Below are experts of layer 7 (counted from 0) of a mixture-of-experts language model. Rows are named router (the router's row for the expert), gate (a neuron's input weights, with its number), up (a neuron's input weights, with its number) and show model dimensions 0-95. Each number is 200 + 40 x the weight over its row's rms, rounded and kept within 0 to 999.
After each expert's rows: a language model's description of what the expert responds to. This comes from a sample of Wikipedia text that the model never trained on.

# expert 1
router,145,235,119,260,246,137,191,217,201,210,147,228,181,154,204,215,241,149,203,190,235,222,186,166,128,170,245,231,206,136,185,214,189,197,242,186,149,174,131,233,208,211,172,180,231,205,202,232,278,213,263,211,199,161,216,151,236,242,176,152,165,160,231,274,268,159,213,173,252,211,215,265,161,260,262,156,220,285,221,227,163,161,228,148,159,224,255,257,141,142,151,165,201,215,199,238
gate6,258,185,223,229,264,191,272,252,163,200,194,232,191,211,191,243,198,252,204,177,197,227,240,190,228,234,194,190,88,237,172,181,216,136,185,224,240,219,161,238,118,106,173,157,156,214,201,238,217,255,181,205,197,172,202,110,244,252,104,209,244,221,241,199,304,217,167,210,174,176,191,220,213,274,162,227,207,239,204,205,192,162,169,199,214,259,169,202,229,153,259,194,142,270,222,172
up6,235,232,161,206,175,207,188,223,156,186,188,262,164,191,288,196,258,203,195,178,193,225,101,199,189,174,108,196,143,178,242,221,211,263,188,154,212,211,204,164,227,249,146,191,209,165,148,234,183,154,215,196,170,243,120,150,143,135,240,169,168,188,165,145,110,264,250,247,159,245,181,207,128,126,196,198,259,155,213,197,281,210,177,250,148,208,199,173,199,221,241,223,213,178,225,195
gate7,201,194,195,256,186,202,198,206,223,177,242,261,162,246,207,157,230,214,208,235,167,99,172,177,259,187,235,213,186,203,260,144,191,175,196,193,208,82,257,171,232,160,151,283,186,200,234,249,248,242,120,153,200,113,224,264,181,177,150,181,236,220,143,283,182,230,186,176,179,153,232,185,252,224,222,205,206,167,230,124,196,273,236,209,251,168,192,197,187,237,202,229,124,211,177,202
up7,205,218,198,276,161,185,184,239,215,182,183,220,139,221,272,111,230,179,237,207,225,156,200,264,251,174,168,185,120,252,195,206,215,185,268,195,162,120,192,199,143,155,154,244,174,255,216,217,247,185,252,205,240,210,140,241,196,229,167,261,255,176,156,242,221,209,142,239,155,152,173,198,252,228,252,159,272,154,255,193,154,227,212,235,191,260,179,288,178,233,174,198,171,223,163,228
Structural punctuation in tables, lists and headings, mostly cell bars, plus = heading markers, list dashes, colons after labels like Promoted.

# expert 30
router,191,223,226,191,216,187,228,94,270,198,189,192,238,142,183,202,194,196,213,170,171,264,171,230,187,178,277,322,220,230,161,189,141,152,237,159,227,193,207,218,167,222,172,211,198,244,177,156,160,204,194,234,179,144,167,217,219,168,147,280,138,260,151,287,197,165,260,270,261,188,222,172,207,174,195,257,187,214,160,192,226,242,221,167,236,140,120,201,197,208,185,132,212,240,173,165
gate0,238,250,134,261,224,173,249,242,201,191,148,144,224,155,223,172,174,236,203,194,215,136,196,179,256,194,179,190,184,180,215,217,190,200,139,162,251,201,202,128,262,220,156,210,247,301,275,154,187,178,212,132,181,231,206,168,150,262,242,230,171,184,242,218,136,276,255,221,186,235,236,184,226,195,205,190,246,199,158,174,172,247,282,134,194,201,223,128,219,182,253,149,267,252,212,191
up0,212,162,240,190,206,201,202,266,169,153,184,202,147,206,210,260,158,129,160,178,188,231,215,296,206,249,255,225,208,266,180,160,191,210,175,197,145,142,196,211,229,225,201,151,197,139,238,208,232,205,212,193,256,171,213,268,192,174,158,193,255,266,182,171,256,81,226,211,173,232,142,208,120,172,164,220,175,221,164,241,216,179,142,240,254,254,164,239,129,182,198,180,155,189,206,109
gate1,252,208,224,214,180,235,190,180,245,242,163,204,165,219,200,249,246,201,217,231,187,199,220,208,122,201,191,177,186,180,265,196,134,320,172,223,277,188,141,207,265,166,181,198,239,236,196,180,261,163,178,116,226,218,236,204,176,216,124,184,199,155,169,302,152,204,228,185,186,191,134,212,118,175,135,204,177,188,260,240,251,200,166,210,276,167,121,208,219,222,231,159,185,148,221,206
up1,210,227,200,183,192,196,269,172,227,225,197,206,236,195,194,215,199,179,211,198,216,188,270,209,215,188,219,179,201,169,178,85,200,269,157,216,241,233,187,144,246,257,265,282,160,185,233,138,267,171,217,132,111,123,235,251,128,158,186,255,160,186,181,233,128,259,209,210,204,245,153,185,155,200,235,213,207,189,262,193,279,194,220,185,229,188,196,186,243,207,168,140,173,111,227,180
Prepositions following a verb or noun that introduce agents, purposes or places, as in released by Epic Records, known as, chart performance for.

# expert 11
router,231,181,245,192,151,151,245,183,148,193,199,185,177,215,175,209,236,178,218,212,239,285,167,128,125,177,151,237,147,177,240,144,125,248,159,138,154,193,228,192,198,221,188,204,240,152,190,241,173,213,230,201,234,240,236,205,136,238,142,192,192,209,143,178,178,247,224,212,132,296,276,238,200,144,162,234,198,169,167,217,131,156,202,193,160,201,190,180,244,221,156,300,179,236,267,192
gate2,198,150,67,197,151,186,180,208,211,176,209,148,226,143,134,253,164,190,157,184,126,230,193,189,187,175,192,198,140,224,220,249,251,195,160,263,254,210,248,187,247,244,180,207,225,199,206,192,226,202,154,156,242,279,213,164,215,217,219,185,200,147,177,177,280,235,139,109,219,208,138,247,191,215,214,165,178,227,206,237,153,198,171,235,89,270,231,179,172,195,219,237,183,233,161,168
up2,164,207,218,227,181,204,180,164,192,160,193,135,211,173,213,248,132,221,197,299,247,200,250,148,128,138,124,264,196,229,197,245,234,200,153,204,210,200,209,131,170,188,255,156,213,190,189,125,205,233,188,234,230,179,263,248,222,264,234,240,257,245,160,197,210,232,166,201,282,219,203,165,219,264,263,118,174,245,144,177,237,197,212,143,202,186,190,132,268,220,212,253,184,223,187,182
gate3,173,297,199,177,167,164,199,208,233,218,217,125,228,185,245,181,219,212,171,260,190,239,233,243,134,220,227,219,246,170,222,235,151,130,177,142,230,205,195,284,215,159,137,278,209,146,176,223,256,296,211,241,193,165,219,171,186,254,149,181,190,221,52,212,226,183,290,188,224,207,245,214,192,179,200,201,205,186,206,194,220,195,218,229,181,215,211,253,187,180,250,265,246,232,222,185
up3,216,149,236,97,170,208,180,220,207,202,164,270,202,236,194,250,258,238,213,187,255,208,172,215,222,242,185,200,278,210,219,209,245,273,252,258,237,189,197,205,153,237,252,234,206,190,173,225,219,106,223,229,233,249,238,243,164,163,290,223,185,194,246,177,235,125,185,241,188,217,201,150,181,201,275,271,193,208,148,177,280,176,125,199,254,225,158,190,245,227,212,190,196,157,262,225
Short word-internal pieces right after an opening letter like s, often consonant clusters, e.g. s-ty-lists, s-car-ves, U-c-cle.

# expert 13
router,223,186,181,108,211,233,176,216,194,195,197,267,250,205,307,260,167,201,158,155,183,215,219,192,203,142,165,251,163,156,242,218,233,208,259,178,158,129,259,227,252,242,180,234,187,147,242,126,179,183,168,257,170,188,215,187,221,216,275,279,159,237,234,136,224,256,209,164,163,192,157,162,166,188,268,250,185,223,150,185,169,181,164,218,241,226,202,209,216,202,275,174,249,249,229,248
gate0,212,211,224,122,229,146,206,233,257,276,201,205,195,173,114,235,187,266,197,180,208,198,238,180,214,198,259,281,106,156,212,184,221,197,172,167,192,206,149,182,221,197,266,203,205,267,162,154,224,252,162,120,218,223,218,137,237,192,186,198,145,190,138,117,231,227,202,118,127,166,171,184,163,213,213,195,247,209,178,227,156,157,179,160,215,277,232,218,236,142,186,153,229,201,153,194
up0,247,254,146,202,156,182,245,194,232,236,141,270,148,174,244,220,184,197,202,165,251,226,237,216,170,181,174,213,134,100,142,205,191,174,221,246,175,98,196,204,227,207,195,260,221,284,171,194,212,242,224,160,301,215,188,257,149,207,221,173,206,188,214,255,256,194,188,161,272,165,95,244,176,163,198,262,165,142,208,168,203,229,185,236,208,199,211,180,235,236,173,207,145,214,172,187
gate1,181,191,177,211,181,207,168,149,335,150,215,175,142,216,230,240,217,247,207,202,180,119,240,164,189,157,210,217,226,277,255,264,192,169,146,205,170,192,179,180,252,233,176,216,195,182,236,205,172,162,195,217,190,190,215,307,185,271,206,224,203,146,218,178,147,225,230,111,259,136,276,195,225,174,216,222,234,189,228,182,186,202,277,236,179,131,263,195,196,194,258,194,157,263,202,184
up1,231,282,178,165,197,259,224,280,224,248,216,216,188,215,268,211,201,194,258,256,242,214,243,193,204,202,228,149,204,264,205,209,140,138,190,201,183,249,224,238,274,174,216,143,197,130,186,142,227,140,196,255,140,250,138,249,240,191,133,219,154,159,244,173,217,189,175,135,195,191,245,235,184,192,232,243,196,172,219,216,222,214,235,266,254,195,185,195,286,219,153,166,171,204,163,111
Nouns naming fields, activities or occupations after a determiner or preposition, such as science, music, life, school, football, activist.

# expert 40
router,242,216,173,197,158,142,146,231,144,203,191,186,276,260,231,202,235,151,278,202,172,182,185,202,228,171,194,220,202,195,167,209,195,228,225,151,196,254,213,204,158,200,176,118,179,241,184,145,156,209,190,168,196,208,238,113,287,209,152,227,207,230,137,148,161,186,211,202,164,198,251,206,223,190,250,227,258,266,252,189,154,169,106,142,243,221,276,175,246,87,201,206,228,214,200,240
gate0,247,215,154,173,169,107,207,239,191,235,259,175,196,207,165,174,210,142,178,217,194,211,213,202,233,256,194,212,194,201,172,240,302,224,128,226,148,192,168,267,199,132,213,203,202,158,231,204,160,212,185,200,194,252,184,258,259,171,148,190,238,206,210,197,240,162,229,269,170,229,211,237,231,141,275,106,146,168,206,264,180,197,224,194,219,279,156,153,269,309,233,209,215,194,209,185
up0,200,172,168,189,152,140,220,223,207,191,173,223,208,191,167,182,276,162,179,229,153,163,213,174,238,245,223,189,204,234,234,218,308,226,99,258,91,251,181,260,197,152,213,224,200,180,138,223,153,200,222,199,158,201,223,240,257,135,149,164,196,182,172,186,212,191,198,253,207,261,216,191,205,255,258,91,147,172,209,210,199,215,180,134,222,286,179,193,254,241,238,211,237,191,225,203
gate1,158,246,148,192,180,270,237,231,241,249,232,171,153,211,254,211,245,240,229,203,175,230,149,215,269,122,225,183,258,238,171,153,208,231,179,152,247,160,176,253,145,292,236,198,243,201,245,227,229,109,195,223,175,181,258,168,185,175,179,158,147,158,238,186,205,147,188,259,187,254,141,173,210,186,168,174,213,201,191,232,154,164,224,177,185,213,212,207,152,189,134,224,164,283,143,277
up1,130,249,196,168,159,145,160,174,146,220,185,220,248,220,200,268,175,201,149,117,224,291,239,214,171,183,180,237,158,106,184,154,199,188,190,193,254,228,203,234,171,217,262,227,130,250,173,185,246,212,264,157,254,181,182,228,269,245,279,186,196,182,154,162,220,205,220,154,197,216,145,217,166,235,204,205,212,145,220,190,196,167,199,212,186,268,188,320,242,187,198,215,175,232,247,152
Words after the or a naming position or rank, such as northern, eastern terminus, one of, first, former, original, County.

# expert 29
router,234,127,160,148,215,172,184,193,220,192,144,186,182,235,271,269,209,192,156,143,142,213,168,263,191,140,95,289,203,169,178,247,180,207,149,221,268,148,237,238,256,266,256,194,216,190,228,172,173,154,217,218,264,230,241,210,205,152,188,255,132,247,188,163,179,180,154,201,258,203,156,177,177,150,245,218,201,298,215,212,207,198,227,203,191,250,196,233,175,218,185,228,209,209,258,241
gate0,230,163,194,233,196,209,169,278,198,172,287,187,205,201,177,181,246,216,170,231,123,220,182,216,220,153,235,163,240,239,291,261,181,181,260,227,181,217,266,172,189,242,240,129,236,175,258,264,182,220,220,119,177,168,191,178,200,152,245,183,177,190,278,116,203,166,229,184,236,190,281,119,209,200,143,216,197,197,136,189,230,249,197,291,185,152,224,245,156,226,171,201,199,209,196,212
up0,276,209,217,149,164,215,248,96,262,179,173,240,208,148,257,195,183,214,220,154,268,207,214,207,217,159,144,224,243,174,173,159,158,216,174,177,268,149,215,203,221,205,159,206,202,231,157,119,227,237,167,231,187,189,152,215,210,233,126,212,146,161,146,318,213,232,198,258,169,207,200,194,262,212,253,183,189,268,237,179,221,254,200,143,253,215,170,164,166,130,245,161,223,170,202,199
gate1,241,171,121,193,233,172,158,200,174,220,210,195,210,138,172,252,267,195,223,249,145,252,226,225,223,160,220,196,124,184,224,225,243,149,254,190,207,115,223,279,193,231,117,223,154,269,210,189,226,201,197,220,205,179,155,168,174,194,146,231,212,291,194,266,224,235,209,234,196,208,180,235,178,212,203,230,188,262,160,158,214,242,144,165,215,201,260,221,158,260,263,256,300,179,211,248
up1,220,197,162,210,254,146,128,184,281,199,257,248,252,182,212,225,257,199,160,198,212,261,242,175,176,212,249,189,194,223,158,237,160,212,227,195,251,166,260,232,183,248,194,225,172,269,182,196,164,145,225,264,164,244,255,192,159,207,109,206,225,242,155,258,227,209,150,215,178,171,237,257,183,183,233,250,245,247,159,136,196,220,169,159,238,150,214,299,197,258,242,198,259,218,216,259
Category nouns after the or a in descriptive phrases, e.g. rock band, thriller film, software program, polo player.

# expert 22
router,210,104,235,202,255,162,211,203,169,203,177,184,263,155,259,220,213,190,175,184,208,245,245,237,231,246,159,259,254,218,133,245,158,218,157,213,175,209,170,201,200,179,194,145,194,156,235,198,195,217,196,213,245,117,136,149,222,233,271,198,202,282,284,168,233,180,175,193,218,208,165,241,145,253,123,148,242,191,150,185,207,203,258,189,254,176,224,181,142,169,140,233,171,181,224,294
gate0,174,265,257,226,189,258,190,204,239,208,255,154,126,177,265,182,237,111,223,115,156,242,192,154,198,224,193,240,163,213,146,108,220,177,197,243,169,155,179,173,228,166,146,170,193,225,275,245,166,190,173,210,212,222,192,83,168,230,273,182,204,194,207,155,241,210,216,251,229,164,276,237,154,197,251,161,191,194,187,246,183,205,203,216,211,211,197,150,213,239,148,174,138,257,186,208
up0,199,269,128,269,210,229,188,159,212,228,204,125,164,166,250,186,231,106,215,179,235,237,188,194,124,257,195,241,109,201,165,152,190,183,233,249,169,160,217,165,203,198,207,197,194,271,240,256,174,184,233,200,222,182,214,140,212,187,209,192,205,141,288,216,225,200,188,217,152,214,217,178,242,234,151,205,95,216,197,254,189,224,200,186,206,192,180,140,196,206,140,198,178,273,264,100
gate1,209,132,186,225,183,222,208,182,268,245,247,167,166,208,199,239,261,207,155,141,212,185,123,167,215,161,274,230,242,216,227,183,195,251,241,166,210,199,106,213,170,150,232,206,287,215,236,208,226,195,224,95,184,198,145,210,204,207,204,199,129,179,262,230,196,215,225,225,259,186,199,234,173,240,221,268,166,110,191,121,155,205,202,153,127,227,172,165,173,183,173,237,239,160,236,144
up1,180,180,243,208,255,197,189,155,221,208,160,163,199,279,181,311,182,194,171,212,196,205,168,146,190,203,180,276,176,242,276,178,218,211,275,258,203,212,193,203,277,130,213,180,193,227,207,187,195,213,232,233,174,227,158,193,261,150,207,195,146,204,221,131,249,179,244,240,262,221,165,271,168,157,171,204,163,152,182,213,171,132,266,286,126,216,194,199,249,291,193,219,188,192,236,225
Given names and the final pieces of first names, often Spanish, Slavic or Greek, such as Alexis, Andrey, Sergio, Jane.

# expert 41
router,127,179,226,233,169,226,238,187,223,105,221,144,194,165,223,151,231,232,135,215,172,238,213,254,167,172,170,181,241,187,169,247,141,213,285,227,212,296,195,213,251,147,183,205,208,193,115,174,192,198,216,266,152,236,112,134,220,245,247,164,234,188,258,217,182,213,189,179,220,202,160,245,177,236,183,139,247,189,140,226,192,187,176,251,235,250,209,197,183,171,165,117,206,223,250,252
gate0,148,269,233,197,186,169,245,258,216,166,126,195,221,217,204,229,189,215,135,180,208,182,269,196,193,174,244,231,290,161,190,261,156,178,131,177,264,278,186,190,264,175,210,213,153,247,201,195,209,205,134,136,186,138,150,239,159,128,182,239,188,269,160,189,244,213,186,145,284,208,199,217,167,242,266,218,230,295,208,179,225,200,206,168,205,191,239,184,224,161,192,189,214,159,261,230
up0,187,213,212,263,213,189,174,259,228,174,72,220,104,185,208,255,182,173,156,198,204,266,197,198,231,205,178,196,245,146,172,197,143,150,200,166,253,200,199,223,238,213,224,157,229,210,239,234,218,187,185,247,204,171,163,273,195,162,212,228,225,225,156,177,221,242,177,187,194,265,209,220,191,219,273,139,195,283,126,225,243,196,249,207,258,171,266,221,241,194,242,210,212,124,296,253
gate1,191,206,231,304,156,243,219,261,184,234,193,172,233,124,186,226,157,234,203,190,222,254,224,175,205,196,137,177,229,206,130,254,210,236,181,232,229,240,239,175,176,241,200,154,210,143,250,203,232,234,178,174,194,206,213,217,132,207,185,260,167,247,221,206,184,248,247,212,174,232,228,170,154,255,171,154,149,251,163,227,171,219,304,150,248,112,291,197,229,268,185,243,219,233,152,241
up1,161,172,218,243,195,235,259,214,193,221,220,126,156,191,217,185,171,255,200,130,223,223,278,165,209,238,125,201,194,177,149,239,125,175,204,170,206,211,196,170,255,228,187,158,160,182,196,190,257,228,213,207,154,245,175,193,188,204,178,236,174,270,246,202,265,239,250,248,262,203,214,199,137,231,205,202,128,249,194,247,182,207,270,131,197,129,310,124,197,167,120,206,207,211,224,234
Final pieces of country and city names, especially Latin American and Romance ones, e.g. Guatema-la, Boli-via, Italy, Madrid.

# expert 50
router,124,186,184,161,136,179,204,152,182,221,191,203,140,202,225,228,246,232,245,236,164,169,235,217,234,248,258,212,180,188,102,227,139,171,249,240,183,259,188,173,231,197,218,266,165,211,250,163,205,219,146,156,196,142,207,313,206,178,109,158,242,257,220,200,183,250,156,167,225,255,231,240,248,180,195,252,219,171,203,166,144,194,200,249,259,183,164,221,201,194,205,172,300,173,192,226
gate0,219,250,173,224,137,219,235,197,166,278,150,213,159,126,171,163,236,199,205,185,171,198,217,199,203,173,176,135,251,180,207,188,141,252,191,149,172,224,249,245,194,259,69,136,308,192,202,204,116,221,256,177,134,125,215,192,242,188,228,168,152,193,214,195,205,193,212,207,190,214,171,227,226,263,188,189,173,219,208,233,178,184,233,132,238,160,134,266,201,209,181,182,204,253,255,215
up0,204,254,203,232,187,242,225,242,179,275,174,129,219,136,180,182,236,205,172,147,164,186,181,150,251,153,123,186,230,153,229,223,222,165,200,193,260,128,251,243,187,267,155,190,292,231,198,207,191,244,236,145,202,103,238,175,215,231,205,219,213,126,232,152,182,212,160,136,226,232,181,165,201,203,208,166,199,158,193,191,202,191,259,149,265,152,177,229,275,231,165,109,203,214,219,225
gate1,226,184,158,146,245,179,118,127,239,235,270,204,195,163,220,275,223,194,165,127,218,174,259,274,166,183,220,134,241,248,183,147,258,142,178,174,202,213,239,262,183,210,220,168,251,220,186,239,114,220,250,199,153,200,101,186,165,180,259,244,243,239,264,222,194,219,251,245,198,184,219,176,193,202,175,184,250,230,225,169,220,200,176,170,202,155,148,170,175,242,174,152,205,200,151,255
up1,195,174,169,209,186,242,161,212,194,255,269,230,156,203,239,267,254,107,208,147,162,188,218,232,176,151,227,124,240,216,159,151,190,155,167,224,240,214,214,182,172,253,222,164,225,207,201,245,200,221,204,175,178,194,126,179,223,198,271,201,179,287,180,157,176,261,198,203,203,145,202,212,219,101,195,139,290,248,239,170,297,200,156,221,201,186,181,155,179,256,224,179,262,201,179,263
Conjunctions and commas joining list items or clauses, such as and, or, &, while, but, and commas before and.

# expert 8
router,243,201,185,142,259,261,188,195,282,170,275,164,203,192,250,223,167,259,255,208,238,153,190,157,192,213,172,112,232,216,174,218,206,167,234,197,191,184,197,203,205,176,170,152,148,183,257,173,229,258,261,201,133,166,264,252,234,169,188,213,246,234,260,146,212,241,228,169,252,222,156,150,211,129,205,131,252,234,205,172,230,250,158,211,207,184,209,119,227,166,261,120,224,248,208,200
gate2,194,227,281,250,198,238,203,214,230,204,133,231,202,236,204,249,196,202,262,176,255,163,207,230,234,218,160,212,251,177,269,222,214,155,232,167,128,241,221,246,184,240,243,161,180,243,303,191,270,274,206,237,177,261,245,221,144,273,201,197,250,183,187,243,179,214,227,165,248,205,205,200,238,144,278,185,212,222,231,215,150,191,177,231,130,170,168,211,124,132,257,231,243,200,239,213
up2,183,244,123,161,212,238,193,106,209,253,173,238,275,232,257,242,227,202,235,263,182,146,168,161,211,244,198,192,173,216,146,236,174,220,162,230,209,257,239,169,159,177,154,226,194,157,134,189,115,145,176,190,142,296,182,142,171,172,261,186,171,257,238,198,215,185,129,129,242,217,268,196,219,159,225,189,213,232,209,205,200,181,222,204,242,255,223,188,227,235,201,238,136,146,187,177
gate3,173,139,206,141,182,315,220,161,209,236,224,239,230,122,247,182,237,189,183,248,227,178,225,232,262,203,197,251,219,304,135,144,151,253,138,213,225,214,244,211,229,158,241,181,203,201,232,161,173,173,180,145,208,203,211,192,234,178,172,187,235,128,153,260,179,183,251,229,275,160,152,199,208,173,263,228,224,237,218,186,223,175,164,201,249,150,196,97,211,221,207,209,151,239,228,174
up3,155,211,223,140,214,189,258,230,203,204,221,164,139,260,218,193,169,171,159,197,233,185,193,227,218,174,240,271,204,253,231,246,197,142,128,144,180,160,265,241,226,261,196,111,149,184,118,198,263,167,206,137,235,190,208,180,229,188,153,221,210,213,199,262,132,256,240,136,218,182,219,154,210,177,132,174,132,135,214,199,151,183,252,209,129,257,189,173,243,180,177,225,198,236,254,216
Adjectives and nationality or language words before a noun, usually after a or the, such as many, German, public, French, Latin.

# expert 2
router,218,223,184,228,224,237,204,184,161,232,271,187,162,204,263,175,197,179,127,171,130,198,271,141,212,160,103,131,263,222,266,213,245,223,182,242,274,229,200,234,238,222,176,210,250,240,209,222,218,159,157,261,176,217,249,191,223,214,128,178,138,136,167,161,204,142,248,250,193,211,217,152,207,173,205,179,144,201,195,185,202,154,225,187,259,283,200,144,199,148,208,284,164,192,183,209
gate0,167,173,238,223,186,226,199,166,155,144,221,222,171,248,255,217,161,287,215,199,221,117,241,154,108,177,168,215,266,174,263,142,252,181,176,268,223,153,236,193,221,242,193,253,204,186,205,202,235,197,209,278,150,145,195,156,196,275,153,228,215,166,185,209,300,179,188,143,147,174,256,132,149,232,168,226,205,226,159,233,231,213,210,203,208,154,165,172,205,184,150,247,203,212,256,155
up0,175,131,195,251,232,197,179,201,154,195,205,197,200,207,241,177,167,279,175,130,194,136,268,198,127,167,251,222,267,195,281,202,300,214,151,217,236,128,164,188,220,220,198,216,171,155,199,170,227,175,218,241,209,117,229,203,190,214,162,219,179,188,175,276,295,147,256,162,212,203,249,175,169,270,143,250,235,257,255,210,245,226,199,158,218,197,157,183,206,192,173,180,236,245,228,185
gate1,225,173,204,109,212,200,243,204,193,295,263,184,141,172,216,236,240,203,125,171,202,157,208,190,173,200,183,184,258,195,179,237,183,282,225,255,184,216,213,218,158,272,113,286,231,207,239,167,161,234,275,218,265,246,218,183,188,216,223,258,164,264,220,150,138,235,248,196,194,155,191,266,198,250,199,155,184,226,174,241,189,190,138,213,203,240,250,191,193,175,224,284,238,204,184,230
up1,211,187,193,303,171,150,187,184,193,103,108,186,188,205,218,203,178,178,197,234,232,212,191,178,232,274,222,202,146,206,204,259,244,127,172,177,171,222,262,173,210,142,241,151,123,200,223,236,209,230,110,120,226,236,233,201,226,241,127,149,257,181,224,264,262,182,181,215,241,160,224,184,253,94,190,207,193,181,230,240,198,220,181,236,243,159,227,199,173,186,204,166,162,185,206,196
Head nouns naming wars, sports competitions, seasons and elections, such as Gulf War, World Cup, League, season, election, died.

# expert 35
router,187,159,122,177,218,125,266,196,140,223,225,224,173,219,227,185,196,201,185,220,137,193,203,247,257,209,73,204,210,230,130,283,201,229,202,237,139,192,276,225,265,171,208,169,201,235,180,196,192,190,201,147,255,275,205,214,210,205,234,196,136,253,170,144,209,124,170,239,157,214,171,199,193,213,227,230,187,226,177,223,247,146,190,281,125,200,180,188,201,193,196,299,194,218,177,188
gate0,288,281,179,181,135,244,194,238,230,203,164,156,193,248,120,212,178,192,191,264,178,191,175,192,196,216,170,285,198,242,200,161,169,233,194,260,223,171,151,230,255,153,205,239,237,155,158,187,184,213,205,194,227,157,252,173,213,180,172,256,223,286,193,153,105,184,201,235,160,243,180,175,202,203,316,215,213,235,151,237,195,256,197,191,253,248,196,156,230,212,280,208,218,141,228,193
up0,130,159,201,200,280,166,219,152,178,157,202,214,192,181,233,217,217,207,237,143,236,219,220,205,193,149,230,177,199,125,169,228,227,184,203,185,186,212,265,194,192,216,281,203,164,237,255,210,189,201,205,180,177,217,167,245,186,154,211,197,156,106,168,254,315,196,240,191,188,156,239,215,236,182,100,213,240,227,227,143,203,155,176,192,146,141,246,246,152,109,110,206,187,247,206,152
gate1,241,190,233,150,195,213,244,263,219,215,101,231,299,166,182,236,208,201,155,178,187,230,167,212,266,221,242,216,223,277,109,204,246,173,220,128,277,164,199,189,198,218,298,231,229,192,188,200,218,274,232,170,229,173,210,249,196,217,163,197,220,256,188,140,163,265,199,212,205,202,260,150,187,186,210,266,208,166,199,135,211,182,204,229,121,246,209,165,228,226,186,231,183,129,239,165
up1,234,203,179,198,147,166,123,156,245,181,170,215,256,128,205,223,169,278,198,163,217,216,110,264,181,197,213,207,229,278,134,238,179,218,235,226,219,305,204,207,162,194,176,187,224,263,158,165,228,176,209,239,164,239,222,223,218,164,157,265,215,229,242,143,187,215,151,280,256,221,230,126,205,228,169,276,229,251,182,166,196,240,251,249,184,176,179,252,167,200,220,209,139,215,165,187
Plural suffixes and plural nouns for groups of people or things, e.g. official-s, historian-s, preservationists, people, countries.

# expert 9
router,198,144,233,213,231,195,123,254,208,216,298,164,143,195,226,215,233,227,174,163,253,199,209,204,210,247,198,139,241,124,136,234,169,249,122,158,172,273,188,159,228,200,272,150,261,254,226,242,208,279,162,137,182,202,170,201,179,238,194,262,206,178,281,179,259,172,153,175,151,215,195,168,201,238,257,233,196,228,159,193,185,190,228,184,222,186,120,247,188,162,187,177,234,175,172,170
gate6,185,233,142,136,147,219,189,202,206,210,247,249,179,173,234,227,172,179,174,279,176,210,161,189,206,241,128,182,249,184,216,215,236,258,181,175,133,241,257,282,178,236,173,267,269,239,183,217,271,225,162,217,220,271,215,167,146,127,190,166,271,147,255,224,209,192,235,180,202,123,195,211,157,184,111,203,202,186,171,150,203,179,201,135,202,159,267,223,191,262,163,208,218,213,183,144
up6,165,197,121,180,154,217,194,190,198,192,247,230,140,120,208,207,172,192,181,257,204,181,149,174,201,264,191,173,198,177,264,181,204,249,155,199,170,163,265,246,206,278,232,244,223,254,206,264,291,182,166,205,200,210,273,177,135,132,186,203,208,137,218,185,190,213,205,189,173,110,189,202,153,179,115,171,182,214,147,228,170,151,183,160,253,192,273,213,146,235,113,238,184,201,218,232
gate7,211,246,205,189,263,263,192,232,251,180,236,169,292,240,173,194,177,142,208,221,225,281,116,156,210,193,212,197,251,217,208,223,156,236,243,280,153,182,214,171,195,232,216,204,263,224,232,228,233,206,161,155,186,219,163,193,233,189,244,291,215,245,204,151,158,91,222,190,167,241,276,254,132,186,244,185,238,198,230,226,206,263,215,197,278,211,194,205,237,224,233,254,144,210,204,227
up7,171,189,148,209,218,238,217,196,215,154,199,160,181,247,220,202,247,238,161,165,99,148,234,221,173,181,221,190,205,238,226,189,127,186,162,202,157,171,320,200,177,191,179,215,194,173,193,183,191,169,138,191,216,229,151,60,206,185,214,202,234,256,220,157,169,190,178,229,173,250,207,205,206,150,232,110,254,214,169,273,227,180,236,178,284,170,237,189,112,202,217,216,187,273,173,227
Commas, colons, semicolons and ampersands after author names and binomials in species and genus lists, plus Latin suffixes such as idae, ensis, atus.

# expert 10
router,146,135,242,197,123,159,179,160,149,205,202,197,150,193,259,233,227,208,206,160,172,157,247,196,229,251,226,184,154,156,169,253,175,195,215,227,208,292,202,215,203,250,280,200,209,204,215,199,166,222,155,163,154,162,229,209,139,165,171,254,200,216,246,111,235,257,186,189,213,281,273,269,223,225,257,227,219,180,167,206,147,230,201,209,266,236,146,241,263,221,189,202,279,181,151,162
gate0,201,171,153,126,195,188,195,300,148,268,172,234,206,192,192,267,135,185,142,136,200,176,161,297,179,245,238,142,225,241,251,162,193,183,183,212,258,222,228,225,237,188,168,194,264,170,153,186,252,173,138,165,214,186,146,179,265,172,226,154,243,211,203,186,224,195,175,168,165,235,193,178,156,227,242,185,162,191,154,134,181,190,163,221,160,242,193,258,220,211,120,297,220,209,161,221
up0,94,207,220,204,210,237,209,197,231,169,275,197,141,174,205,245,185,204,197,279,228,205,188,218,230,183,223,204,143,207,154,264,190,246,233,221,174,202,156,155,147,194,189,192,150,185,226,204,172,97,244,230,97,148,216,186,234,221,271,187,129,214,284,224,257,135,194,155,164,195,248,216,193,187,236,237,235,201,231,167,164,219,232,258,270,211,207,185,137,222,284,155,197,192,214,191
gate1,212,237,225,196,231,168,186,194,227,216,241,234,159,232,224,152,202,191,227,182,227,190,152,239,232,192,71,229,197,240,254,197,267,205,161,246,178,177,160,192,155,159,232,189,122,157,177,172,219,183,189,156,223,231,183,240,209,207,239,133,243,188,68,149,128,272,220,173,170,145,246,165,239,144,179,206,219,155,176,166,233,186,232,197,163,262,168,242,201,119,215,184,215,258,167,244
up1,192,215,174,218,204,233,154,257,199,243,187,151,224,166,228,209,243,245,234,225,204,273,151,246,239,100,237,106,255,172,207,223,210,259,164,216,222,213,195,219,189,235,189,163,136,141,194,119,181,124,253,221,179,217,252,171,203,256,161,182,180,223,246,130,202,162,208,271,156,218,243,133,189,209,139,163,182,205,181,187,155,163,162,184,161,148,204,228,125,177,266,231,233,234,182,154
Commas and comma-like punctuation after a noun phrase ending, leading into which, and, also, or city names.